From a checkpoint of a small mixture-of-experts model trained on Wikipedia.
Size: 13 layers, vocabulary 4810, 17.9M parameters.
Below are experts of layer 9 (counted from 0) of a mixture-of-experts language model. Rows are named gate (a neuron's input weights, with its number), up (a neuron's input weights, with its number) and show model dimensions 0-79. Each number is 128 + 24 x the weight over its row's rms, rounded and kept within 0 to 255.
Before each expert's rows: "gets" lists some tokens that make up at least twice as much of what it gets as of all text. This comes from a sample of Wikipedia text that the model never trained on. Tokens count by the router's weight.

# expert 61
gets: "==", "\n", "===", "-", "\n\n", " Date"
gate3 [116 153 135 127  91 125  94 116 148 121 140 153 146 103 167  74 137 144 121 131 124 122 107 137 122 124  94  74 163 127  98 146  80  83 149 113 146 107 144  68 144 135 170 127 151  97 150 148 110 130 102 123 117 115  86 142 125 132 152 142  73 134 100 168 150 151 132 127 138 121 119 131 103 152 170 147 109  87 129 134]
up3 [162 114 101 145 140 126 140 147 129 110 135 101 152 111 141 168 148  84 140 132 149 119 119 104 127 122 131 140 142  93 162 120 113  76 106 126 160 148 171 147 125 127 109 122 108 136 126 116 119 157  93 155  94 103 142 139 115 113 100 113 143  95 206 164 101 170 105 139 154 151 151 131 158 129 149 159 107 156 107 159]
gate4 [106 120 156 150 140 122  83 118 134 156 125 147 128 152 135 173 135 120 154 170 171 130 137 138 101 132 137 149 183 101 139 172 120 128  79 119  97 160 100 120  86 103 157 112 112 118 133 110 148 127 114 135 153 103 139 118 148 185 106 151 117 143 133 138 120 103 155 142 103 109 132 107 127 130 101  73 128  89 134 180]
up4 [140 106 110 142 173 103 117  99 134 137 130 100 164 138  83 107 114 112 149 133 159 119 168 149 145 115 171 117 118 153 122 142 140 105  94 130 168  96 132 116 102 128 132  90 138 120 201 122 113  80  85 139 141 124 142 142 147 116 148 132 176 137 173 126 103 127 158  98 137 108 104 132 128 169 122 174 171 103 146 111]
gate5 [142 154 169 123 133 106 108 154 141 112 127 110 107 111 124 110 128 135 103 162 119  88 128 116 135 118 136 130 141 136 117 114 150 149 165 102 162 138 131 105 133 105 162 149 151  63 184 121  86 124 115 115  99 149  80 124 150 126 163 129 155  95 101 134 127 170 112 140 162 129 151 124 141 133 119 159 124 170 125 174]
up5 [152 117 134 134 132 115 110 175 131 119 145 125  71 114 118  69 108 122 161 129 141 115 109 144 135 132 104 148 165 103 108 129 102  89 148 143 150 165 132  94 123 116 143 139 148 102 162 159 104 116 136 116 105 151 103 122 144 123 145  82 173 149  93 107 139 154 168 163 159 121 109 146 143 153 101 136 121 119 119 174]
gate6 [138 161 146 137  56 128 118 123 118 143 132 119 154 160 119 131 154 116 164 117 134 140 123 157 136  78 112 145 116 133 133 155 123 102 141 109 139 127 122  99 154 100 114 126 133 123  94 114 126 123 149 117 141 153  89 143 152 101 137 135 142 130 126 103 126 128 165 140 102 132 121 165 143 216 142 147 175  77 125 108]
up6 [152 113 105 118 109 132 146 150  82 143  99 138 150 139 120 158 186  70 129  99 122 104 147 144 100 131 137 134 141 112 143 158 108 115 108 144 128 103 147 103 133 160 126 137 158 125 143  90 124 140 145 153 125 135 129 140  92 142  99 131 126 161 109 144 103 121  85 166 145 109 103 100 106 205 145 122 118 111 145 123]

# expert 78
gets: "ens", "os", " not", "ot", "t", "is"
gate0 [177  81 167 116  98 149 119 156 117 168 145 112 170 140 130  69 111 117 114 124 135 177 138 126 126 108 126  95  96  90 151 131 136 146 116 135 145 109 144 113 126 139 106 116 106 133 152 128 122 126 126 182 115 110 120 173 123 112 200 117  95 133 112 118 120 108 115 148 125 144 133 132 145 135 131  80 161 139 106 107]
up0 [122 142 107 134 134  86 138 140 120 177 125 151 137 167 112 134 160 127  81 124 106  88 137 119  97 152 117 119 145 118 162 130 103  85 164 124 164 143  89 105 115 141 138  71 141 103 155 115 112 108 122 138 124  88 127 181 112 160 117 144 139 104  97 158 149 121 113 102 105 136 110 127 119 128  84 133 159 160 109 140]
gate1 [ 67 128 126 125  92 146 130 110 142 134 127 145 146 131  90 155 142 166 100 187 111 126 152 121 146 158 129 137 179 133 137 142  91 114 194 144 131 103 134 134 138 117 116 130 153 164 110 120 127 118 116 126  89 105 111 153 129  85 144 119 149 115 177 107 105 169 108 158  57 153 113 147 143 116 109 139 126 123 106 133]
up1 [137 123 122  88 120 137 130 115 174 161 122 103 138 133 132 142  85 145 172 136 140  88 156 114 114 127  75 113 128 121 164 125 126 117 140  97 108 148 116 123 120 120 136 139 128 138 160 148 107 165 111 122 165 139 144 160 121 154 123 144  98 143 130 136 124 122 134 153 168 121 116 191 134 121  91 162 137 123 116 115]
gate2 [102  90 103 137 182 145 154 148 112 108 142  95  76 154 121 116 126 114 111 122 108 129 167 128 141  88 145 117 127 124 125 191  83 122 160 127  85 140 132 133 108 140 125 103 125 104 175 115 132  71 159 118  96 160 154 163 123 153  94  89 122 160 148 161  97 122 152 179 166 125 136 147 105 128 107 131 125 113 172 129]
up2 [128 151  97 131 137 145 136 133 137 157 130 130 127  86 158 149 135  73 118 106 129 122  74 140 131 131 164 121 115 119 137 121 136 102 125 131 146 146 104 107 108 118 108 123 132 162 141 129 128 130 150  80 133 135 157 157 103 132 156 157 121  76 137 161 147 163 163 142  93 163  89 146 144  98  81 136 112 138 112 118]
gate3 [159 139 155 146 131 108 149 113 155 133 113 144 153 131  92  99 116 157  95 130 115 173 165 117 113 141  91 120 142 149 123 117 103 115 139  88 154 167 124  95  91  65 146 122 216  79 118 136 102  96  85 117 127 129 103 141 101 120 134  91  85 125  94 160 110 113 150  97 158 119 146 148 106 104 112 171 144 111 136 143]
up3 [131 116 109 144 122 141 114 107 197 136 118 110 117 130 160 183 155  92 156 122 174 130  87 114 131 145 134 171 136 109 135 130 139 131 107 137 112 120 201 138 159 126  82 168 103 146  92 136 126 148 111 143  85  86 143 165 106 114 136 117 133 118 157 144 108 110 121 142 109 142 132 119 136  81 145 171 116 114 122 165]

# expert 3
gets: "T", " T", "A", " F", "S", "-"
gate0 [162 104 149 107 112 171 142 164 155 134 142 116 147 116 130  72 135 123 136 136 146 149 127  89 123  69 127 139  83 128 140 167 130 127 119 114 159 130 162 131 120 146 143 131 138 113 117 136 120 143 143 147  84  89 137 157 125 154 178 129 152 125 143 117  83 142 120 166 130 137 160 123 124 135 123 162 132 122 105 129]
up0 [117 115  91 121 151  72 129 122 146 177 108 126 112 166  86 121 102 101  88 128 124 174 168 124 109 170 136 117 114  79 140 158 119 125 120  82 145 217 100 130 116 169 102 103 129 124 143 149 114 107 100 150 119  90 164 130 111 122 119 136 143 128 100 150  99 122 133 109 114 110 158 168 141  80 118 136 153 173  90 135]
gate1 [ 96 162 149 164 124 116 143 167 123 111 152 155 152 136 108 125 132 139 110 146 118 137 173 136 147 121 115 140 100 127 153 120 111 155 148 156 113 112 137 120  76 169 103 111 155 179  79 139 104  85  85  82  97 122 115 160 151 146 119 121 106 118 134 141 109 153 112 136  92 117 121 173 153  72  96 125 116 143 131 170]
up1 [112 125 120 117  90 111 146 119 140 121 135 111  77  99 143 140  77 110 133 133  94 103 141 114 119 153 111 148 133 117 184 132 108 166 135  88 149 134 141 193 130 143  78 147 122 122 108 112  95 113  91  99 113 112 151 139 131 147 152 156 130 154 139 115 101 127 102 136 135 108  91 173 122 130 133 172 107 128 151 149]
gate2 [128 136 125 178 162 156 131 118 106 130 151  90 104 121 131 130 131 113  77 139 106 128 155 109 106 145 171 147 173 135 146 166 101 149 159 155  96 159 117  93 102 130 132 131 116  74 164 129 150 126 106 104 118 129 130 131 102  99  47 120 133 127 147 106 105 150 161 208  97 131 138 146 138 121 113 144 135  99 144 103]
up2 [122 160  75 136 100 168 120 123 136 146 171 145 117 107 150 154 103  86 144 135 132 103 117 118 145 146 143 140 103 101 106 108 140 118 149 134 118 136 134 125 138 103  82 153 122 174 139 115 164  81 116 142 118 109 119  77 133  98 123 133  99 102 145 191 136 142 131 157 135 170 130 150 119 161  86 140 131 156 110 122]
gate3 [108 152 156 135 113 121 105 114  86 115 131 122 114 114 145 107 152 159 127 123 135 147 113 121 123 155 156 111 132 165 136 158 122  88 151 113 128 157 178 125  82 140 146 156 137 117 112  86 145 118 113  78 125 163 141 139  94 112 129 102  95 125  98 111 137 143 149 143 145  99 153 136 120 119  99 107 111  99 151 155]
up3 [141 142 106 131 124 142 104 126 166 125 151  88 153 153 149 168 129 125 131  85 159 119 126 136 119 108 127 146 115  79 170 127 134 134 128 107 111 139 142 137 169 119  61 108 147 132 105 111 152 122 120 128  82 114 141 169  73 109 108 121 147 103 163 151 129 148 113 148  94 138 137 143 159  93 137 118 127 125 127 133]

# expert 30
gets: " a", " an", " as a", " in the", " in", " at"
gate0 [142 113 140 122 109 141 115 120 180 152 125 122 133  93 130 124 126 119 111 109  99 159  86 166 144 103 109 116 109 134 120 162 101 128 153 142 136 124 167 199 140 142 150 105 172 117  88 129 109 103 118 149 117 111 132 101 126  95 170 160 102 142 161 134 132 128 103 124 136 153 135 134 151 131 107  94 167 130 145 131]
up0 [111 172 112 140 118 139 131 161 123 161 133 163 116 181 108 144  91 143  75 115 111 140 163  99 142 150  86 118 108 131 149 163 122 116 109  81 107 111  84 139  94 150 107 138 133 155  99 144  96 149 140 131  96  81 122 135 118 193 124 142 117 147 119 166  95 122 136 109 160 149 101 145 129 123 116 131 155  99  87 134]
gate1 [121 173 114 160 124 140 120 124 116 100 108 174 104 129 104 139 169 131  95 151 111 148 146 160 132 119 152 147 129 102 148 135  94 138 214 128 112 152 171 122  79 127 112 147 136 111 108 145 135 109 121 120 117 122 126 131 125  98  97 100 135 131 175 138 114 130 123 105  83 114 121  90 144 113 106 145 123 121 107 120]
up1 [131  61 175 107  93 112 172 135 168  96  93  64 102 167 118 142  95  75 146 101 147 132 146 147 106 116 113 142 133 104 151 103 121 121 124 110 149 106  99 129 147 132  81 137 123 112 180 111 125 128 116 136  94 127 155 126 146 138 158 130 123 156 145 113 130 124 107 140 120 145  89 155 102 126  97 154 113 124 150 134]
gate2 [117  89 120 151 171 129 155 112 150 114 147 104 125 130 153 158 105 137  96 134 111 157 166 111 150 129 160 137 123 127 125 139 118 143 162 114 114 126 119 105 106 111 148 128 143  99 152 109 109 122  65  91 111 173 138 126 144 149  86  76 138 122  78 159 152 124 155 165 126 140 129 149 108 174 125 130 170 118 161 112]
up2 [136 125  59  98 175 182 157 105 172 160 147 150 120 130 154 143  82 104 105 125 146 116 114 165 122 112 117 131 135 144 145 121 119 104 117 137 108 117 165 157 116 114 112 127  86 128 129 104 119  77 140 115 136 146 145 148 145 121 113 119 140 114 141 147 159 138 157 123 130 158  94 138 115 171 149 154 122 120 116 152]
gate3 [104 151 142 142 104 107 157 144 165 120 138 130 148 122 148 113 119 201 118 131  96 130 143 102 125 109 127 112 171 120  95 162 123 136 176 129 106 167 150 144 132 104 166 119 158 102 122 138  98 125 125 110 124 106 106 120 152 147 164  89 137 117 124 140 125 127 169 132 186  88 116 137  68 122 103 108 109 112 121 136]
up3 [169 106 104 114 153 144 156 161 168 133 136 116 162 157 137 133 131 120 120 114 124 164 127 127 140 118 139 149 121  90 167 136 140 133  86 160 163 107 175 161 146 114  97 159 133 140  81 120 132 136 106 148 107 133 133 135 110 146 125  85 119 105 185 144 153 144 132 135 126 155 114 120 170  93 159 121  96 154 146 129]

# expert 7
gets: " (", " |", " | ", ":", ";", " |  |"
gate0 [163 132 134 116 114 168 141 138 162 150 146 112 133 137  93 104 101 111 126 133 180 150 146 115 141  86  90 166  96 139 121 165 123 103 132 119 151 141 139 185 142 142 124  87 155 119 175 121  71 121 146 155 132 114 139 150  80 109 174 160 133 128 147  99 139 126 145 120  96 173 130 137 132 141 134 111 138 135 143 100]
up0 [117 101 103 157 146  54 164 135 103 132 156 124 113 153 114 179 123  77 137 113 100 104 146 115 169 162 140 119 114 143 140 143  87 138 145 140 155 169  94 142  91 169 179 147  82 131 113 147 144 139  95 106 137 108 152 127 119 140 114 123 110 135 118 151 122 132 147 105 117 101 110 131 136 106 144 119 163 133  98 107]
gate1 [112 105 137 166  78 131 118 167 149 110 139 112 123 110 107 108 129 141  91 143 128 146 139 157 129 141 138 182 139 116 151 133  96 132 149 158 117 123 130 156 109 152 110 138  87 176 117 126 114  93 144 135  95 126 134 142 143 118  96 112 126 119 167 103 148 120 176 138 106 112 102 170 140  92 115 135 100 154 130 135]
up1 [ 57 147 161 133 118 116 143 127  90 150 133  90 154 130 121 129 104  73 160 122 118 101 112 111 108 146 133 159 164 101 137 115 102 159 170  88  82 119  83 142 142 131  87 163 104 122 122 148  78 129 116 141 102 129 142 158 115 140 143 135 165 165 138 135 138 133 118 177  61 125 141 151 129 134 110 149 108 131 140 148]
gate2 [107  93  84 132 112 117 126 165 109 143 124  92 124 125 188 141 127 108 138 159 142 165 115 115  93 140 182 127 120 107 123 130 127 150 168 108 172 149 108 134 100 139 126  71 141  97 151 146 122  80 153  88  88 118 136 117 152 142 109 112 116  90 144 112 128 167 171 154 124  91 155 121 131 127  83 123 135 131 119 183]
up2 [104 126 107 159 140 101 166 116 147 152 164 136 139 120 127 129 149  91 119 157 150 135  80 103 119 106 119 151 132 149 102 100 148  85 141 119 132  79 153 141 105  88 107 132 126 147 147 138 155 122 125 100 109 132 132  79 137 150  98 118 130 114 103 169 171 148 153 172 181 146 114 133 128 106 104 108  92 161 127 114]
gate3 [120 120 137 174  97 113 155 100 102  92 117 152 171 115 144 166 139 164  76  87 107 122 162 140 147 159 110 112 160 146 114 171 114 107 127 109 114 134 129 166 109 110 122 170 148  86 127 124 107 166 120 124 116 113 108 146 143 129 150 114  82 154 154 149 126 133 134 118 100  90 130 122 139 102 134  92  90 108 102 145]
up3 [142 146 110 116 146 144 147 154 202 142  94 107 127 118 168 179 117 109 149 132 129 153 110 136 120 117 148 139 166  96 178  92 121 127 133 107 128 155 137 129 152 120  75 130 105 123 106 117 144 149  97 151 117 135 143 174  81 126  85 128 149 104 176 162 114 126 143 127 138 126 183 127 128  91 151 116 104 138  57 162]

# expert 54
gets: ".", " D", " Cl", " John", " S", " Jul"
gate0 [117 117 131 129 115 151 146 101 137 127 169 126 152 101 147 105 108 119 127 107 116 167 105 119 132  93 127 140 137 147 133 145 104 117  97 117 125 100 194 141 131 124 126 107 111 116 109 133 111 138 109 154  61  95 130 151 150 148 148 127 136 112 133 121  90 151 111 100 159 184 124 125 150 114 135 134 178 132 117 118]
up0 [129 134  77 143 139 111 130 171 127 146  98 189 108 161 111 129 141 127 117 139 120 120 138  88 175 183 126 122 109 101 154 150 121 114 140 110 126 144  56 122  88 130 153 138 143 123 157 137 114 110 131 149 131 116 152 125 155 123 128 144 142 154 115 161 113 151 143  94 109 121 104 143 125 105  85 114 183 133 119 111]
gate1 [ 92 139 159 154  86 186 108  98 105 131 166 141 166 142  93 138 139 160 103 154 175 114 150 143 145 129 141  96 130 128 155 158 122 108 173 162 128 131 130 152  87 126 121 126 164 168 115 141 120 109  96  85 122 115 124 116 129 132 116 148 127 119 179  99 111 162 126 107  80 138 135 107 135  92  78 119 128 128 133 124]
up1 [127 124 129 120  87 126 134 121 159 128 116  95 149 128 140 115  70 126 127 123 131  50 144  97 108 138 102 168 135 108 163  84  91 142 113 124 130 113 120 119 131 129 113 156  94 137 131 124  96  96 136 126 109 149 169 167 121 132 137 150 142 155 181 107 134 135 126 161 149 118 119 155 130 120 104 155 121 150 142 139]
gate2 [125  93 136 137 141  97 129 118 132 141 153 112 111 133  96 120 125 149 110 126  95 142 178 110 107 146 156 123 153  54 120 146 104 165 162 115  89 134 110 121 115 126 139  81 127  69 154 139 106 121 106 103 140 139 130 122 164 172  93 121 153 129 168 124 110 130 203 209 133 152 158 138 115 140 110 130 135 110 142 117]
up2 [101 117  99 144 128 150 124 110 139 149 168 141 142 145 168 144 134  58 125 125 156  91 122 130 160 153 158 125  66 102 131  92 147 126 132 142  93  80 103 115 112  61 125 129  94 156 115 153 120 109 135 108 124 139 148  76 133  98 120 110 125  99 122 160 150 150 159 129 147 130 135 113 119 153 132 115 110 161  97 117]
gate3 [139 156 149 124 109 159  91 139  99 120 125 166 140 111 132 145 114 174 117 117 109 163 168 154 159 137 114 111 134 141 117 150  85 115 130 118 107 145 138  99 142  96 116 156 133  92 161 147 133 100  93 113 118 120 124 162  94 128 136 114  71 151 114 135 127 141 137 152 146  76 150 143  99  52 126 119 107 108 160 134]
up3 [137 108 116 150 119 142 130 156 202 152 119 128 157 116 154 180 107  97 103 102 162 133 117 140 135 118 157 165 129  98 146 126 119 107 131 126 124 148 154 139 129 137  87 128 118 152  84 100 114 157 123 147  73 126 127 135 104 111 132 169 140  77 185 125 110  98 105 139 131 166 175 141 138  94 158 125 121 115 112 140]

# expert 13
gets: " (", " b", ", ", " s", ",", " and"
gate0 [183  98 139 110 112 155 125 171 127 156 172 117 138 153 138 125 123 122 148  93 132 134 109  81 125 115 128 120  88 146 123 104 124  87  95 104 130 108 140 183 121 146 145 111 148 131 102 124 114 119 132 111 116 116 165 134 115 145 203 216 140 120 113 127  95 149 113 147 146 160 157 118 148 140 125 100 122 128 131 121]
up0 [101 139  73 145 123  96 152 168 109 157  94 151 129 160  86 126 118 128 137  95 119 111 145 117 152 131  92 109 103 128 155 151 110 110 112 119 145 123 116 125 124 152 109 123 108 114 121 138 120 106 126 135 121  79 141 121 143 137 119 121 159 106 105 170  85 161 158 125 128  95  75 161 117 116  76 119 179 163  98 149]
gate1 [ 85 118 122 131 124 159 121 157 147 138 144 143 118 129 146 124  98 170 116 160 117 123 118 134 150  84 136 134 153 146 129 158  81 109 190 163  95 110 144 107  98 147 129 122 150 155  92 148  83  96 139  90 145 145  85 117 137 119  93 148 161 129 183 146 144 145 142 117  83  89 126 130 140 115 104 132 117 145 133 116]
up1 [ 91 108 148 152  99  80 124 124 128 144 113  90 113 109 157 120  76  95 181 126 143  98 136 108 148 146 167 170 104 105 149 119  90 143 157  74 146 102 122 105 102 152  99 157 150 126 155 136  78 109 119 169 150 103 113 121 154 148 152 121 139 140 198  90 150 109  96 152 130  90 131 153 115 119 126 136 144 150 147 152]
gate2 [ 86  92 138 131 165 134 114 162  80 153 141  98 116 150 138 138 117 115 100 124  91 144 139 109 120 133 148 120 117 100 108 147 110 165 157 111 125 130 117 130 118 149 168  69 131  79 157 169 104 108 120 101 120 144 110 122 145 150  60  79 176  95 126 150 130 131 154 183  94 116 125 139 113 153 125 120 152 121 156 133]
up2 [ 84 154 105 155 117 148 169  96 172 187 141 141 122 109 154 118 112  81 140 114 131  96 110 102 122  83 126 127 153 107 137 107 116  86  85 103 154 127 102 167 122 118 114 137 186 152 133 121 128 130 127 147  91 154  84 123  93 108 128  80 135  97 150 139 131 157 153 157 115 140 118 167 113 135 121 134 103 142  97 103]
gate3 [123 166 170 145  71 159 138  90 121 122 125 147 148 122 118 114 124 177 115 109 124 130 128 106 133 115 130 120 135 130 107 170 118 131 127 145 139 141 142  97 120 111 138 131 144  79 129 112 101  91 108  88 141 120 110 131  89 115 172 120  98 140 118 155 133 159 131 132 131  83 140 150 141  91 108 100 135 108 140 152]
up3 [149  84 115 121  82 148 141 135 145 173 134 129 153 137 156 174 140 113 130  67 135 135 132 138  99 138 155 136 139  84 140 115 109 128 120 129 119 131 118 142 153 137 123 133 119 139  93 107 129 111 127 150  74 104 164 182 107 131 119 158 162 120 194 111  90 104 126  88 111 156 173 136 138 105 128 130 108 150 106 148]

# expert 38
gets: " |  |", "\n\n", " L", " G", " $", " is"
gate0 [161 118 134 124  99 138 139 138 161 142 149 113 156 121 105 115  96 117 143 112 127 189 151  82 130 130 111 144  98 136 104 145 144 123 101 112 145 139 166 151 121 133 139 125 148  86 142 140 125 101 147 145  72  94 162 152 114 148 166 149 130 151 174 133 114 139 125 147 121 165 149 111 147 142 143 130 175 142 129 122]
up0 [136  96 100 149 121  78 173 136 132 142 112 140  95 114 117 122 118 112 103 106 133 108 180  79 146 191 153 121 106 130 162 162 110 128 148 110 139 152 120 130 110 134 124 106 114 133 115 135 108 140 141  97  87  83 136 127 124 161 122 129 173 148 102 164 153 140 140  98  98 145 105 134  95  93  99  97 189 144 108 135]
gate1 [ 88 115 144 147 122 141 125 131 146  97 167 156 124 138 107 150 112 165 131 149 124 101 170 147 122  98  99 132 135 122 141 172 124 164 119 176 130 139 139 138 113 113 123 123 140 157 126 139  89 122  86 104 108 114 114 119 127 136 116 137 132 136 153 126 109 119 157 123  81  73 111 136 156 133 120 102  70 112 139 130]
up1 [ 98 114 133  94 100  99 137 126 174  99 124 105 140  92 140 135  98 116 154 121 146 115 169 119 124 163 116 160 146 122 146 140 117 129 115 135 158  97 128 116 116 131  91 166  95 155 154 148  62 125 132  99 109 128 154 121 176 133 132 109 133 161 157 120  95 115 129 144 130  84 116 150 110 146  98 148 117 119 163 130]
gate2 [115 107 131 176 118  99 140 148 159 145 120 106 123 121 137  82  93 160 114 127  97 163 191  96 129 159 162 155 120 121 138 151 127 154 171 141 140 153  77 111 102 136 180 102 147  64 159 138 119 121 108 115 113 163 133 137 136 130 107  65 135 116 166 108 127 146 155 156 133 100 144 137 131 113 138 142 119  88 152 133]
up2 [100 121  98 140 128 170 149 138 168 167 141 141 112 133 167 170 121  66 120 135 163  78  92 131 149 136 118 126 106 122 119 116 112  89 100 119 117 114 137 128 109 106 101 131 124 141 108  83 123  85 117 118 136 136 139 104 159 105 114 125 127 115 127 119 152 182 166 194 116 143 136 137 131 150 113 125 102 154 121 125]
gate3 [142 133 174 129  86 118 130 125 133  96 104 140 139  89  83 127 130 146 123 107 129 161 156 135 137 127 155  86 147 157 135 157  87  82 142  98 132 169 105 127 154 121 156 143 107 103 114 141  93 102 123  99 139 138 119 158 120 138 167 116  81 116 103 153 133 169 147 143 169 148 100 130 117 103 111  81 128 152 151 129]
up3 [157 137 119 148 137 159 140 126 174 123 136 137 116 161 177 145 121 118 127 110 164 110 128 114 145 139 138 152 151 114 161 133 148 152  96 145 128 136 151 131 148  97  82 136 120 146 105 127 114 153 113 180  57  73 132 152 124 110 134 141 155 138 184 136 146 100 143 159  92 121 142 139 113  69 164 157 106 107 128 168]

# expert 2
gets: " ch", " c", " Ch", " h", " m", " p"
gate3 [120 114 152 129 107 114 107 129 153 138 137 144 123 111 114 133  97 131 141 124 138 175 132 134 154 141 141 160 161 168 133 150 108 129 156 108  99 162 146 121 122 101 161 105 120 108 118 156 106 122 150 103 149 114 150 139 153  98 158 119  62 153 129 131 136 149 137 111 138 115 136 128  87 144 136 102 107 105 150 122]
up3 [117 113 105 166 148  96 163 146 179 120 136 149 132 133 132 179 134  70 110 111 156 110  92 108 140 120 122 121 143  81 148 126 136 118  73 115 144 107 172 132 121 127  98 150 122 140  91 111 134 118 114 160 106 105 151 148 117 144 144 150 123  95 150 140 138 138 164 105 124 150 136 142 128  58 128 129  92 148 140 131]
gate4 [102 150 148 129 100 136 113  80 124 172 128 137 170 175  82 125 125 124 166 126 140 132 159 131  96  90 131 116 139 120 133 142  76 133 143  99  94 117 107 121  98 120  96 122 112 163 141 123 133 127 175 146 143 118 127 107 117 122 162 108 112 133 128 103 123  95 114 152 155 115  95 103  76 126 139  90 150 110 122 137]
up4 [143 138 116 154 139 147 150 175 110 144 148 102 133 155 134 106 147 138 109 119 144  97 137 160 140 167 191 110 115 130 113 148 119 127 116 130 161  91 113  99 133 122  97 128 128 114 115  89 144  98  76 136 124 100 142 127 146 113 121 139 148 125 141 109 147 119 131  86 139 161 136 150 127 149 145 109 166 108 138 116]
gate5 [ 97  95 109 149  87 123 117 119 164 112 145 143 117 136 152  85 147  95 153 116 125 100 118 150 119 146 111 161 126 112 146 105 131 115 145 131 108 123 124  96 127 129 144 163 131  94 164 132  67 110 121 104  98 143  99 105  99 134 111 128 134 174 123 187  87 149 105 143 145 143 164 128 117  88 102  99 111 149 141 173]
up5 [153 104 129  91 118  91 137 131 103 163 154 122  78 147  88  89 100 135 203 108  83 155 130 136 137 155 123 100 180 110 138 128 113 124 109  86 113 148 129 125 120 112 154 127 152 122 171 119 111 137 136 127 112 135 174  99 162 135 153  90 128 158 119 130 128 166 122 122 146 143 125 132 147 132 109 114 125 156 138 128]
gate6 [127 130 144 131  96 142 116  85 134 127 128 165 118 152 142 137 187 108 155 126 102 150 128 171 135 120 111 120 134 131 148 146  82 106 104 111 125  83 150 115 137 116 107 113 151 173 157 157 111  80 136 105 131 109 113 122 151  80 135 109 100 128 133 112 160 143 165 130  58 112 107 175 116 157 144 132 152 145 124 114]
up6 [135  96 137 147 127 131 128 148  88 116  82 142 158 151 147 134 158 104 104 109 139 103 125 126 154 128 113 125 153 120 159 149 126 163 115 127 149  98 121 126 150 133 137 161 131 143 117 132 149  98 162 141  97 106 127 112  48 107  99 167 110 175 135 128 106  95 167 182 109 109 139 181 112 185 125 112  89 123 123 163]